{
  "init_std_router": 0.0199,
  "vocab_size": 15223,
  "doc_mask": true,
  "max_steps": 3163
}
Below are experts of layer 5 (counted from 0) of a mixture-of-experts language model. Rows are named router (the router's row for the expert), gate (a neuron's input weights, with its number), up (a neuron's input weights, with its number), down (a neuron's output weights, with its number) and show model dimensions 0-191. Each number is 500 + 40 x the weight over its row's rms, rounded and kept within 0 to 999. Numbers have three digits each.
Before each expert's rows: a language model's description of what the expert responds to. This comes from a sample of Wikipedia text that the model never trained on.

# expert 20
What it handles: Closing parentheses, quotation marks, braces and percent signs ending measurements, titles or asides, often in tables, e.g. (1.88 m), "Lahe Lahe".
router:535452503503472518443567492513508544470603477524462512544470436549551534557498460524539508551522510501458514503570436464472502453502532415458594514479541573520484484509485463540444507497501497574521490534482457533518440479535508524514475453424475511469573549595487492488446531509487488601437517501510507510511460405456469446523504546483506518481448467511422490469461574469503512513458443465513436504610520500552533531422468503502515515515470483579559489431535496442435526481494529492481471495482488433492514533436521491488490550518527488502546546528502617496521464549521454501
gate0:498521485549514491495678555473580479586531444528490495455508509528467551547430520490543570495517468540429498544513570483526503491416464524529540502458507543506454505530499438577506529528459498485460539551507492493461483519520503522475500483443523490468505553539487480517503414491529423499468508508551531512609497514477513465538546446487522496475504441507421520500394514483510547564519532469534530500539548480597526514445453488448503484527477555532501488436501524508577540527491513509558462478520519472454509511492467505511466578499529509540435547420482566559529492505500507442
up0:532491474521535522462600437429494456536469504499461482447513450476507501491499520444505568462496530514571489590539568458567480485402571575501483512489546524473487541488530537522469468546491547488446493480563488485502475508525522523472476429517570485456507534518428492461505531480496468468499473435516547533552479526424514455477479469399526388514462507463440450478432480538488526423534454502477482463455493504484468470485407506481519454483494528492562493542514578484486472532557429502534475490575491485510559467442546528474469512486555468432487546572425557493525524468477478494
down0:546532526430514417502521581537524459537513490525494517514513479480531518462482489532478581537475441538510433504431453517477419500538464486514539500554525487520531544506476468492481558489484423514538523543501466489508474478467533524516534440522448507538518558485511547584459502572506502626524549509514544585491528510508495490453424513447503557536507474533516519472569449522519431522439537443547497527465507546563580602476562475510435497511498472515551442495400537549522468440444521471504484508523517432481578470545504481523528538530478428516515516491548493459562471521498562459
gate1:482554463503449406511485476476498565516476484513557483555537539529485531464555464500523494534519447486511530502506459499470555422487510555435479499544550467455523474477400532461497522453485524492481493506402513520452502425482496527547479480480500500544432527465584490510523528560471522515527493487469472471508433520577474496561505531595506533581474566487525509455440497495488502535465461494455474384563528438499484510508505510527520566444363504538456571523511494514513495539542495586505450494470491502504501424541547569525497533461485563419550551558493483533530515473481538499
up1:532500467531438427481607434467527503503479571511449482518546462537482415511460476530445459537501417453494520488501444475515461458498501518539552502501457590458537538512449445532467432417494474526559535556457524521530516471497533561414443527486526483480504524526524491498511543569506517473426480476581520496551468475530414491513545443489510446518453532528441508461506495478516462531503455480453488437563527543531497528406528490449456437511511491554507556431514463469461507521446491486437501504501506523557453440489466504519546505502583552482503466545537549499530453481444472578
down1:415499441529534508517499476508569463548440531385524512566500557470529515469499569476512518462497482501545503496528492530408487529526522509532464518452434513467536533558434471503557473506446564478495481567508550523528545465522442483538522455509448540584477467470572561444512487519509552444464445521479562531575467526547401498520496446521547459424496473532503482527482525522540459481464477486498508498533528505630426519476491473567500506472499444520514464546464504452561453500500492503490480472549558436513471483490498513474373490506507519465544504525481539506485601489473497476
gate2:471497452536518451503486483447489544516488541531511519565461556516445508478510503534530554487474484486498520534501407453492465510509422457474510510506460504474441570524535418535475469502470573548421428484461482519502558590532531454480521407500460477526455614472530529484450544510479483452431525509462486484435443498487502457529452516493461508485550522527519527523541476440532516598522602523512571597545502397469514507470495492479458489480477424522499520481474512526424478450449524540495457521504494491503497498469503457525577560440484565439466511567521544489517531507451470462
up2:500471448563463499505522518442482503498540514558511565507558584550498535483519465524527597560508508501463532521521485453437454500469447476479522536535513413502495518440426551549507510523544466490518457561523460501504495497464474513478554493532576457537467515530523487503483474505578480459484496526507468516521497514512519494514498565424483412463529524505451550506489478528596490492474602496539496508476599488536504512559471449474513426485487515522476550424459568461475464483493532483467414462466510519419544541508628474563500516486405476526496481562550518474560524555449506457
down2:474503483553502444459429472529538560533484460474545479532538467493539494487537495530548515458493451461469527584538496461535470497428492589482467521530524481494486549528534502491495549500493499529549497515551524515530437495582467573530548439477500519519545406545519513498466490432574517435493574492562468597561518589479468498543477481566451498503512569581487541521525444505520431444580483516483530515510518513546478494487530529429485490502475428471488468439536451518465484449568509523485467505542469444523502540502594565474490510480480495475497544563529531505478536549488534620
gate3:546528499500512431513502450488523478472455434554493515548544426486527529505512490482438521458510494476464507476490485462490484437474503479540569513464539537483533553465434475536496484443507567501594482533512494520509514441435496460472452540465447561503444485498552524551554565536463533488551527525541554509493435511522478479586508586523457536535484462457418515464434525491540490553406438527443463424525530456548491476431459495557420529466499503472540543505541467447495465532532469549445505479438487505565574456525520605521529482521527504516496508523479562584509467517472490568
up3:437460520484525526465442520528478473487503537476526498440478542502470556443456498530545493511467546485577521456495511460487542524476595520515453454402506427532500431509520509476563505541535511500410552508489482490436504524457489498483510477587494476518531471508452490477478459408530526521495471536492466551514523484464461506437493392412488503485555501533577525527543437498482512493492529464519539529474490468394494498576487519505508485583572478480562450526496562491475536494512544471522525501559521500410463520483487400544528514525402423470524490450574484434475519486514505456
down3:438552574535408514472482587493527578430516503604486470487464517496455461472491488518480443505500486482515539489471541480554496512490534450552519509504489500552470529541503478454477544494539459485485560434477527529527535500469480460510483524467550568589455480557484448508531448526530449575527529493516454516455481481460548552544426551522436520560505576483510529508431510444529529541487524518499516564484444525429519508510482494456565436514526600488484532517501478499447497555546532468536575454428468571439572512491482505497559504505568527457495524447535563497491427489555502483
gate4:523437408538466574514563494546507555531513479495564469573448523489476473441528484450507584554469497473472462442490481594469512490487507436480456446519543472460456452469453516484472501457510502532467485554449491532458529459522475526501474566511502520480521474521515533461497524560486494578522514540509484454490472532557420573528497485417547483465509541484538479518525538519553482484491485441529515443568506536506503502469492472589423518610466483570529498506561490539543509565511508520473443462542497444528452500465536532534544540465551515502525532469465525565537549532574415408
up4:495475565499553474518466525539490449453554556506443507525566494498510477516488496546519404546535514483582480566509523462557502536541547534467570521446469563512583499460499435431495456517545512538541573481529474533494563536512568502603495490487464518486411497445508469553529475523518498456516549487480547536512527516499520489459538534561558532585430466533492518494504492470467515512505552524483495536454533454585529481498476513495534498436504517488514438505518496471488477454543493558497644535431505553435436448522498450456500470449495487508492462504594487509489458500421503550
down4:486506521507525524480530425560570568517505508505532526570560536495512521544426473379512529482536527481556489475474527519523509493482542515488508482564571518535511426524510555509448540480497499482521461508419493499522477502490524442526461525498449510511582490516478530569519513557491442507537511537509471502548492493490535582416501482513594509523423453509506503547486512531525501450438491521529552495523498502451570618459451526498496486557539525436524533516462561602426505499491544458472525483512526455495521602530456499464483453562498470513528492466456606525438466464446508445
gate5:488539442520478507437472572451545534392530482515511521547474500488525511454493518499531563559502532518544528485537508468514531573526578550522371484554481504485481501549560549510428440517501517470478498503520534522513535526502486473548447513529510493582531495559472455521476564489530427519515499462449592528494481489497513514515513611506600454512461534515401547507536477483499459471486541544509526503518441473561511479471479441498460481472434543489438571491547543570528464482581534493547571480521484535547485494500548592487540460506504493473452521568582516485490501500513489459
up5:516506496580452421544551476534486538521517523485524486494499540463502504458498504528455496443550450467570451533520476524480491511502443517481581513479480562504569508423473419537592476508541515633444468562514468550446501488523495516500527506468494488392535498469522553530499470465510563431452477549472535512460490509428510443556606463485550513570487433545497521522488480462516506519527565509493478501470467532481433471415511441483494533539517488465479456489513450483543558468524486526543580486472521520489525481513475411465456522522492484556547423466503515575515462525485461445
down5:460495496532513566437494472443483516502582523474509532466549519484565521539467566394463466483477472515541480438444430499542550440523497476556405528525532480497418518559527398541462459515467521478510453497455499509547487433519438498546548483520513503498489509505568489512505465523500499523434486512532484540528457532494535502403521477469396505474492441462500525531485492482534511524563503463509513476525466535406476478524514512526404465505477513488495428551471591510540493474509422488535492508530456548475486499404468548502522516523520396454545493480529576489524465416482502467
gate6:572465474517487605476517536493457504460523515463488500548510503561479499479541478500563508494470404491532530445462474494531526497510496507507499602497543473445525513550452505534568523451470511493565559575535500515515486498484584516513475463516572487518556506488522469496487583544486511497521418516453533532537468511478480490478477546524442448521485498522480498497482513505518517515502519444497531459521531377540473538493473378464485463564533447452386423438483490537527485512523486493505512543495543492390528507446492518429501493540479529535503572546490596451498550596528516527
up6:503440536449492492406493523520421442488547495494460424579466557535475521494492532479512522506488457502502506494553558486498528519503490453487488539503495486490461437541456473544480524464510563484502567510514447464554560508441492467477496446504444481496579584509461534469485519508499491497459457490558532512530482505532567495540549525494474494523518492484372521429440555516561570517481474443477533494484492410569503561462485448470432526572550430437482504473513573463493490534514497498514440551559537522479520560471511533390506529547492560458570509532460508454499464496503583551
down6:475551587464530501511530493509536483509516504428426531437493475612527493542533659459461506500562522601485454471535521514497494452450471475507526533498468482535496483473500477435487493514526485643493456560502489503513491502516532586524515503443489494478499485590485569450475486434453496520538571514473529501479505452445549472478492500515516503476467465553579409510560489508529509510510454609499491542498527502505496516504534519468500499487493499519582462439482491503491538420464487539494497529494517441478459512526506445506460460526533522503444483490489506463558416546420538526
gate7:535460513566503481452535497462503474523500539488487438553524482523497480513495513501507408465543485530454479465521506412522533522486551471501493487564499511445503559454424434478470485460475487490468494538466473584481504508496544481456486447521463449462512560553438564541532489525442544465447461598544566514530508497454490447526582539491455467503527520487456559457427492513529516528472408458473470483557438448519445511483406475469451535592551568478530484436481496500525491483496467549499496445448545471552584499483514573473501466531498498445510512579529540420434468491530503453
up7:454459485530528542505479485457522448456511524501518472516501510522510472512521465462514462540513515496416535529538521437537511538539502455504456415580564486465443481548460452492428537502527522513446491450465475519531634472538517487459554478515514495553519563509518517464491526544466485523483466456502480473458432527453476447552578452518467461496511512515502542499594461420557513470463432440468486490636445414420490551475484511509503491541470454548528523480507418514533504514548463482508567472502502460536522407540562576546485442455537531517506476476470501475478476489520443489
down7:493524436525554493500539536469513549569471506373520545565434543444468466535617532459488510427494469592514430483545500473570553436522521514515484523557526466455522451472479536459484490486504495526493445507484550562499436511441515437456512473500530504444483524457516573464543516516471511455458464437500512505401499495466497493422517483455497409523555440445593468479554476485471416477492459422508503462497482532538474468515485442534482495520485513525480494502472502471547489518474524479511596496506548527471523507427486463488486536496561465518456496528420487473480443540541503494
gate8:399514497467532464511471479464539516488498547543457551462513451455496478534534464502461509445448486461548537523492562552542506457502528463460528464555534523481491533464490500558519481422532488446526613493505494472527505484421449521512466567571539581503462462480486438476524517623576494426500462568509525551422462532524544545521447553501479508513498511552502483406553453502479524408477494534566531523469504513450391462522515454474518468499561521444509464507541508474528491502501562465487551483487517524501450571483497436460476498487522496525464426457522509523457529536494531558
up8:487498571503404598510490448441500545583513506498474529489549426454523457574496475457499424486497413507493493518475429512438500533494421510527487510462470567538500464560511482483548493572489442472473521498507620551518422554491537482452499549512496464462528508511576421417497547529491553547574524478514484566474523466545539462512495549533468486482514465519508455516492489485490430479539451542519509470541459526489478523516504502493497522545509473463455548556517460534518535503548478471491461435508440563556532528473471427497509537519548455554503485481488385516490453516565502490
down8:547488517503478490434482509530569524512550467422450521513504538513494475525500591438482509469497502510501525452516554464561498491557542590406525566520502469477555535513477467559530516486528523571454444534432482492477504533484509431461540475521468600462461488566479493496443522492474507598513590501522555518620502522540517511452440518468508484533473477545474494457467466540482360470563487504522493537473484451498565496510501510462482490529494513537480483479490469506498494435471531594451489499498570474494469447474438466523523476500494501569479515464504494444482445618518474516
gate9:517406526592485504434449506539503494479490524516518479621490505499499492473518443429546504558574454484498462433521514457499470423502496499440524501575494458472513432567476519509483462554475510508465414457450470497522547417556424492590470542472491537483448570517498540444481520523454518501479427537476474515531505492414504491504479474532512440522448469534414530532501525534492521554490478444532476419511495523522483438476465442499459475532458527531500617483491503527517522507458499531502431496462507463575540527434475489451498481551473523502510501519570569526561518468530498483
up9:500462547535526493455372495545539524456547499493530513579436498507531467495518473473559481467467508546524476514532563530457501487477496556528488515564485520454563391538565544507439520505557447516542460493547472474489538467472482518591499543467530551499518495485512506507502461517547489466514471491537508494478506516427491548411481422489472447507497479496543436533565478549509528550515552501558465445531500529517484503543567551484482479588479505533481525526557409471498587496425503578573510496500468459513476452487479546489485478416420412551534496532501522516527572500499439486
down9:579503598453462440425493454494489446545472481470489429480485519549435496553464578489503516515438502517576498469537557522443534450476436478493551553411400511495485477455508392555525489504482534513524487506510466548422478544560583539497516442530501456486528501504482445505523521511494544510511532464442548465541474489520515493473466481509542543512510460510436548560517424452509504453478454513485517548524512489431454489473523463481502468525449402550463415521438547448493515547520505438416527448513492507460495489471503550517546510483543450540492470555464488447521479458498515527
gate10:511444479496458458416463475537460507541485521522446443457464511450496527464508456487528485496481417463570508452416538463432526512512460458490497504479516514462483517487500519519435491510424533463510520506446502522451495554452479511502483542502461544492550545496546493570505540538524504422450489502437408527501476455528503506574495463475531559444536494462497517554479544437524517541476524518554488479470434466546511425547492460602537585527474413462547597487523516478538519580486501482456513507454540463456600462527443483487571516519468497470572465473498525471513604486534516506
up10:596474550501440476456488472585546584423529488498452511507464486534554435476512508537492525563498450527479501438463525443459505497520518433485500485535431500447503447534542399544462512433546495519453530408459552490526508515557515510458545461449460524493561532517533528494458433592449446510496539484459511507561426478526515547553447510540526549465492522499460482468455564487469484498489459530454494548552492444532553526488552518506526508532487436523524474480459493544548474485475519552506427530501558456511493456540438537466537518527453541494489519509423579442495528589512506478
down10:545498492513526490484496488521527574520463470467467500431460515469542530499449626433452465542464580455549547518504533418513559522502434521567468516493484451453466454487555499540461497495435450451472490552464554580485504498533492478513457415515496517514514496448464433564522552513522537440552476492423504504473536464483537501484555471448535499508506547505526576536528476481525554480454522466538435428414482580549487519544482479498486546494543463423515437543554560452485516563561515505464560460515484546484530512552501509506547519510486506510573545493452520572497514484496420488
gate11:534533473482504522473533464483440535497467486463555438510402496503513518501327463521505530536526520524483611532577577570502474392478525482520517518529476467549469529558492526490528525534522517570495539497544528428413498518480466493545506467578563457510507502439529531521472549474560509515516558504457550483467508484524487471479495538425485478509477451496482534488517598522522550563518531470461530483499418478541581507525533487503493511519559542528494473441515512480530508424541568516491549466510518445508509464445525514496544469573489473512495487486480544491545434477463474422
up11:409452456585534482459394504467567519447469501465519545589480464542418482455491560473495482522505527536524526472508491456516496560558444488454476526511482519482527504480508579434494519499522492522493454573475495533476513407416464506508528494458553491487461536528456487485489507461490497519501444467485523488439493507455568547465490559513475504452493486435501560596554484481493524499492453505504500428513508527451425479504513514512493503520458453537589544386531479484531527529398513455493459532433497537478476439426520569457492488467535531474507474446553479526469452494530569548
down11:480569496465583489473468517476556487483459473475506508462558496475532554522456459454495537535463520527445579506466440436490494551479499492585416508485515496457487518487538510527490512552467498497480484457451476442447514576540523449521496503466403469517478523508432404471548461511477557452506518456498564422467512547474482530477443507528482503555466481480499551521499554527536499448485504528469537459493564503550447512554507515528400512577512404514483530452538538428522513483507483505460604480586480463522510464548473508544495413560536569475498574487439488506491493541451469535
gate12:533512457501507500414482558532476540523487516539569462601510483495450486499473470520556512560460534454516469525562444446496542465470451538509484533487512431457523495485494481468529442549451504534551502461550450497437514493507485522594484464498426535545518527532470474564523473570509582500486510518469520527550442504507499530541526547483522506447438510609502525452434539415489591537525536468524438461540458488585480480482525441503504504522464475540498506520542491515471516593518472592490465551510498518423470475459573501530525517489504427448510538565510536476471572514531422509
up12:505405476482508420506535514465533417484529459513455532449466440520543550556501534446490483567488527534512503530557557437498473545544487445486552410450518532477520457565462481495493509475532493492513487554478483541527510503527530513496486502469511509453544467515429543446465517426446459543388474505548506490494453482504457491513473555527450423398485487447395518483508521497526450402492467496411500520497539551570527526457497521524481484499538526508530467481457505431472491517473525523512532543522505454566575522437490546547479536581472482537531458443492547514484464515486509596
down12:475468462518527498503507503473519535501506519591545501419492541475488549518445482488479506462500488457530487529421531483476457468497517530496517500470465463474465502483508476581523499506497501454517562496505518472552548552532438470518443590564486579532503438493521450502546472509576526436476405486516426546509416530460541513567584513481484558449488596489491568452495564501509524447499499568589543477456483518502481503501499540446500441488559502472450477562489560439492515532479449436464466467482500600569480496545523506476537439552491449406481513499491507552472483430499529448
gate13:479513488508441482561480469492483615533540465503512512504431493504464494459478470474499479554444480519511487531475534492483483514506505548542488530560550476488523521442540480530511499463505446425476558503521492512505448559512566538491484547486539473435452517467418550503562544529435491458536519475436563491513585489505537466514611433513507543561488531565437496554533542535451496452461554565498482515527462515546552532542501432550583499526566492478479551522476456413536501497484543511523455472483456483537550459423468455495459488432476495598508461517496479427466490515540405474
up13:500453539489453486497459452569455455467580530510485380514487455492579548485513466433520534523458521498499531491484398512541511512467486469506495506514568480551453525466483581502483517525553478524490595499544504463479468524470421493574512504491535525454489499566437440556538498512489397617499471423567498464396472476512466518522443545428538564484537463536463471536437534494416491456516505450463443469532483480470473474486507455472475502447508477540525472497514547484507538559440552465502440471513488447543504510540466495532477483521502456481500546492507491487449461516491512572
down13:520438469537485425472532526569473424541430450504500433453554468498500499488545451527570479539581567511493524414496477498530499528455515540490500507466534479476437452485502595496486498525521424449554563494497461530502568507454545504524564509516529478518477520446513555484509487449496475469469518542463486482551441440497498464475486513528576516484445497442429488507487479452562428481418476495572435513517447535482508471570501555602552558417437475497466501566506530413529466541513479514481512546474486493509475529566543521525547457529522504499406507486473449519534503487463515488
gate14:499416459463428543564457508467441548395474519538494580498460508513505459517516497490512472460567536524505537455421500439529509450542506496486509467444558532482511505464491495539494532517534486523438461525523487594499548516464447483470516452522550493550457475543547475483502483449440506520462455557533461480477482523499458468409433541554492475626491493493494531531477515436467507521491407487435536435479465429517535536431450457526492504463516532494406431469523492542511536473480446477480501544492495432417550489534566500514512517527491538499520524587498555479525507555532547527
up14:490495452441481464487531470500540497544441537430572448483528493457523494528473509485559566476445555493499464510445526428507504521519485500483401507540507455418467502551463471470584518508506472449470536494436518507542454506543552504522473524469455502502464534472515504460562488521519544489490561490484492491565490481494526520523527421455415547401509609569547488467488482506554446553519589447492581573510494566471439519536546473574481520475517410514509551541482514516455559538514567511527551469474504566546511496464432582519539502478485486511526490468503481489450510477459499559
down14:465561447509485529554587459490464570460485425507560468453423473477470510499524542523455491522438453463507549481518473553405542485492532489454507522491561513482502436519458534436509452489452581454526500433515475492447460575535412523516487531608538546502514499463451442468503515465608457440539480516436512508505458446454503519498572516448493512479521517460483520478497516419465529473506532436513486521530490548504453513505459499519488503517513588446496544496537522484511598525504478476432402521499473549476483446492557457474483469517550494501524454486466507548513514501519463588
gate15:501440534536442459476490510494524464521578475509501451540515522480553537461520461439493580508478433452500550474434422502442476527496450487478491471478497573547507496493443522507438529469503571488453462563477514563525508447527489496429472517517477521499505512510553507442529531505455535514564455480529448481486518468462455570573498486518433584454539457465547504486443487529501473513520492472539576430536516514486477477434524519575480496524470394569509546425558530541385512517468474516558484502515435547427537490460559528470492547480488505486486533473531456540570518494583443503
up15:506542482532463477483511474505519509451515473487442437510468522500550421487481529518416487534518502502504508486476451472505385571494476487490491539514471591503569455567440539507439450447482469506479448521475519580572505494535526515497490537484528550488478517467522470466480469505403494496593594515523424547529527445480469529528582516493408597496495480493467472536456488487458457535510444523494520539579502474516498530547542497493541493468454512533434523543507466513473437532481535537531540481489508588490567447508563554485498478509518530519444566553518469515525413536468421554
down15:457491550513532417535495466543491508489554484429456523525508529552482497485581566540553511517549595513572531534499522492511534542558461508485517580440481603564527482585546467451515446409456496474477497564447491581507513500508487522525486531472543471510496422438514532507492487518447455450475427513516486477487551503585483529515511455491509541404491518418532491513467440522530514464461499495528552532510478518505562528533512498531561436472505496455494493511458522496459497514536473509514476471509489490422466476542605478515457559528508534515446445514550564450466494507408452546
gate16:529474487497478529413557557577491483475495415467476477546437495547561548568508504457533518493512476511391566431496526419498489432440496467502499491418538448478516424533424513461409527523527502498504458519498541505518460493537508529515536476491486484461514477558508466446438490503417445501415468480525451513474545513521498397463447524519489487461485421502454488499485565537553537482500489485468515486569522421577524514477557449470579494458533499511500505446481490474491500530429514528464427509483465440538496446470509537506499516573450454515500523522487584523479478530548470514
up16:531502434613505573512556463466620482552509461472449528550562518492518552480494493536493554512444508491440485532552478487489503519543433542462515519555535595518481502510541582477530463507457458486451469532466477484512491492500552479502462506497431509446443506429552465504603563562455509558551561515540551514559506513452463478527500448472454528497548532468530498572509493567487472491483525486528465575524565553488477522567500539518420493543456511525469543565518507535518496465501521484475526428521566481552501482503513593487534464433511582518516513488459499506524505547541489464
down16:508509472541506590584551499557474498442547453492574503478491468423499507480474514512485529533482450469466473539470476520444485487504483482525477513506485433487455435528478509431518470563435457389531490526540471465469495536500449484493389446527576518563452471494485374535529504532518415394464479554480502614444512519493489473566546550445484490482530562436579551524548548475517479544503544498488483497485497517537470505495484397496497552510494570440500513464476529507497502509527490454527472458495459536563463491503518471490516526554503497507488473480464549463505493528490457568
gate17:482450487544489493577515446503531523498503556589509460506570450477506468484488443512518528475511459496501502472476475504470562493483439487557574526553536531522524420506532519504482504523494462481497527465478434452468524496514473445509510483570494489526516552526518431573542551449520517466539484538496409571511501534488575467556590511524432585471511432532441486478507456470562554556482463488494476534565442531475495529509518416470521464570521527504514470572519468416475522548465511514507518525437573541452523492445473556497475398538422473519480486547531520473528493477551451587
up17:472550487465523511477503511441470454511494414480447523499418453437419548464479469588454479449482539468520505463558498492505469505538521480516425440542452520514495496505507507530547450474463536487524447478504547510525537557407512501524447500460442466531476473419444464564551504505476478479571584484393487484513528532558443544488434482463514448585543541496567549580534485455525532537472551541533425525479484478525468449471443560500462531477504462478426500532499518539495538544522497506477505434515463473553497511548502523555535537530489502509565479422485434544478478442512461500
down17:525538531450505513480487507516518514530490493513459479516490534547505486471484523425534503509543497561440479496476476493540511561455490473528489482481440529539597526464490430492475516483504506548506434560471485465507570512561523540567582462437493413428528455494503566470481501470417470594512552469448518623563499474513505467486426449533436503496531464496503454509466485568538463572505527465453517569489499443541522445514474529492480482503532500493585546525476488548525488488453492537455476555492543469494495570495437485589520575530422486562461510458527480464576530506567536474
gate18:572497525557561454419527549467514499463568507544517428612517528515530468490470497502464506559507460463531525543463449517509548486489492447491485526449407551538468476492407571473516526523514547525564483554471529510488517479482481534572488567542494549459451519490524489478483511490479502517577572477563481478530482490500442495490548538515537455443550507443452534436453498494479524528530540490471520400537485520541528455559544491485551492413494472494475565475538477593501489529549515509529476486532462581500463454419511521453543489515497548466468588550537544499554486537550502446
up18:464515477447548541561501451496470445556454496503463530397497518475445516529459515514520487461490523502514473511427610597438484515499511476481545529622523457460482489526525462594546451513483478494506501504487509449498491510490435468510466491524454495502488438551506493492460490551523494464490485534508545559506514509532505505566487463463484556493481460559500580515554467508517520508482558528529454577432541491472497442540503477440448484551487471476552516562515531446473548480418493467412549493503562501533487516583392411511473529497434420514503499521503444525453509482459538450
down18:500481487533466540452533459482536556479519557531527519536465493456524545574506366520462439451435546495467554443508525509515413469494485532523495510563509490509488522520493540474516522507488492494496507496439538494476432446506475510558392463507440524552477548490413432505494557495566568481486595476511433416521438534514501466459472508532501475532475496499539541433573557407452472537497514554532510480529512445427483475522516505468539479546471489494483533523572464567479537506529605482528593495453489504525512528487543519446545477482450488527531518523450487483487519542572499513
gate19:536487417473475559449560537479519470476453485524425507510434526516467486465477444554475504556424508506575536494482500521502437477579445596548588546575522515523551463515505532525453472515393541474512490529434475519489412515436525529549491520468476523531421534541499532511577577545514562510509508499440503528523529479487519529474546533531496542519541461504478450567466503517526573446506465475554522474513542442520504481467509504459475528531444448516402467489515459482482521480532445526488523486467475542452482495386523486430511487536521525559514487494462513459535475461502466418
up19:469449442498491535469444546440410441427475494533530486501523529484511574449562485564477633541475519456559575476485448432543440445491549488468475546456601485500536448481516569522484509530492520484469413539497482518514454459502523508465519482536512519552530500488544499494598529584526509489439459485454500543487469499515451491519531478522535484530565552453530467516481508493510496434506470467517547529461483444475523469500430458446463483466449423537472477517532496537507578516559528444481488498425453534450473529523460485475536499551509493486543455546511561465533519470501434441
down19:477468502488464538504443528456496481524506433444513445482569457544562501521545577524486536499605525538548464502440501438516530478495500562520551552544490534516513473427516475500483523489504434490539499454467440518592475517564520508462486478436512490488584514485518552537502493628437426557469476418497527517560513483487538404549533438456471545556520559441503434481509481562525504458542512436576518476428484464420538506515482460492529490489455522534461431519443548522515501501516453484520526483508502460454503494523439504455462562558501464534474473475483458463465499503460493468
gate20:480557486534545550423527507487483560483534519495562505568473504538458544431439458578444505475462563527481529463518532491510519505494486482484556561529479537443475472579499516510466476491453564477529511498514482532545508457467484513472500470474446516538440492519496490545532475467483437485433551482531490529380549473512529472574470450533498478465497514440528498481464546457494523501504439449528529475571439396551546508536494499368541473573521496554467497477485418530543457461483451462538433491496514468546497468559529546565494503413449534492471523528429529507490475524510434455
up20:563524464525509511444481514515507556555481520487519431475495440533522501515545534516525541501521542548524476585457419556452473603511498518465467500448424486518522537534590553502524486509499523550482504487512536503501486505510504510528466479447478501519520544460449541542417483531528468517534536420487483433519493515501553531478399464525485540437521510501432381543496493553528516542453575544504491521495498515569525506517512591423562423455486501480557508468506486495453518433398591480506514498499505504454458484503441447507509574549483465500536532499488578543454498439485522544
down20:518556488426413558458431482494513499472400469475436530513516513495477508497400551544429510539575431514494521466580537511454513593540526521558525529488512492447461551575467448497532507456475490449514512509470431536469455519576471489533505431522505481487460518555514492494519434460482511494520534522520537503630571469485489497618462493535542505487489540560519509500500499519452529540531487525559495568510449497434472489537510469467606572518456528467477483542515480473508504469468419515499519499455426513524499529485524457499465519464549495511549463431550497493483492511474463503
gate21:549499437456537499396452472559484500415532470510459425490490527493547494445503493482554466463506478508500545453454568485527581522467467552511493501494499555509518496436573456580558445541447447493519489524499528434504530464550449465491475528495457523455529473515549486515503488541447432473466534506544483508491515513452435522526443522487502503481477479512523536532450528490477462460554454496413471484501508470549524511559494456439574525475540502434475474546504513492549545601532428571546582488510431469468522537557524515587559463520463525504531474529462506470506521589526410506
up21:499512524495478520520493537499505518486496498517521517467542526545534470535544490581498469508499447501487475558509495511559528487455528535515531521480535476554440456547480539485510520394577467481453469496467493469502422499553482471459564481477548484469480445548543484439460563485512389474513550535492499508588488536502554458457481447481569518464518555426465432455496457487539523490515457588424518573499497554502512496527520472479481433551494544488496452533507452421576554470432505560491414474497541500543494448515469451478513467429551563484475584525441532515501521521549573419
down21:484477534554441554504504525450579513534608485454590528585517497529512494526475539525503508565468457476436465518545503561577502523468532457475517484516490469531503488567478487438458515521507526468512518501566538471525479506471496526488551465485523533564546559454502501424591481425426488443455535535497560537507539562477484473527500528513509444579462499457482488508476505455577541610520494457456471530485407472523486467530559490463576506516532501528440474443512416558439505517458500492557499503502556475543483561432547490420485521515452492484495536549511520490548519519489519536
gate22:527465457470464590452551529536535529480439522525523427515488535532427418517513459549511456491502536510537518499527431496563432486493490488512551488551508535429526551500481516495463452576465480470503576541507538532484608556492502510497489501595499443483477452443516515541488501540526484421468504574517519473576477515414499472467520543428522464526479473495525566500579488504546488542496496495517506494556494453444449546455523428523399501485488495534505482545451461523489506506551499498498558520510573499430440509490571464574486507499462472495415426563454492474476540541461471492
up22:419491501406430467486566535455469523510504440496448554404544451544493453512534526461439460468533469541529467510399501412475544506541516500469538573490528496468481539500482531515480538481482506516444518519492520521550462528554530533420474550471485481493519473502428510431480464579504464567493447557585490464493483464472481465496487499560516481475456454483466510469483535527436462499500465560444544474471488540532569492439493533468555521462506582456518478473471501469480454488530520504563499504549519473495519504496562505434469514512611514428486497574563584481557450546513480485
down22:494491531468489510493526484463471568549482482478543512422456512495499513513488594487469436457428516450553572513540582464481498465497505529441491464505494463477524459473542477510542485556480468503491525435469609472532526530483503534458424505562572497521493428499456487519573522491579538412471429397523505496427454550538552522519538523511513474460505556521531525453541526475526548476507497525586543483452467453527499495517490542465505476553530484491481549537465479481492523546544573464462496512504513533503528455574490493442420455456509513421541484425426521568439449466471522528
gate23:517470509475508484522550485520472456435480470504501428497467517558496516483583495487537495582503499524504581467498506392485517552489554482540461503497497504492470437469552457551420530403532556450503558481499457480506490488496501492477516451503441541581520537535413521512524431487513436537484451485497493479509430506454516492554488541513506500478547538459453537514488526474409506550503489477471467436503510440573540459436388519489527475472462528445485463500486564493505480546487508467520503497489542526467483496483489533437513484517541532478514569614504671464512549523521515480
up23:467498553503547498525532519499503510559514518530503512513483501489506542563488484485474476510480519462513508463472486537412437455462557508517545494533518534479533486490492443483491439598431464489552472544453546489486546527500480484486499507520511444532472558471513541550542476506488529516467501523511474540457562445536540489570484548457537523510486478520557537465541540451579540514464505504546424560555461597448449521484581541572525575473541450522535586502551470535545542470464477475411485437446530536454507437540483444534469447463419461464491493409509385493468455492527456544
down23:496462463486502490473445505502481552559518465482551451464488515466503496507585503445500508504466511455532451473476505500492526526530569514488457493441522485425443461520504514507508505484510525371541583484480535557450515569531466442518489472488482490516521514392425460499539529510542480486480450432508506465539512555498467524596582494484482457461470543465483533530443444472533587454507495394542542510446514478526480454512480578559560513474552491479439532591518529501446533543576521497477516485475526463524549493510512469534514524526525461495477499559403503571424569462517490467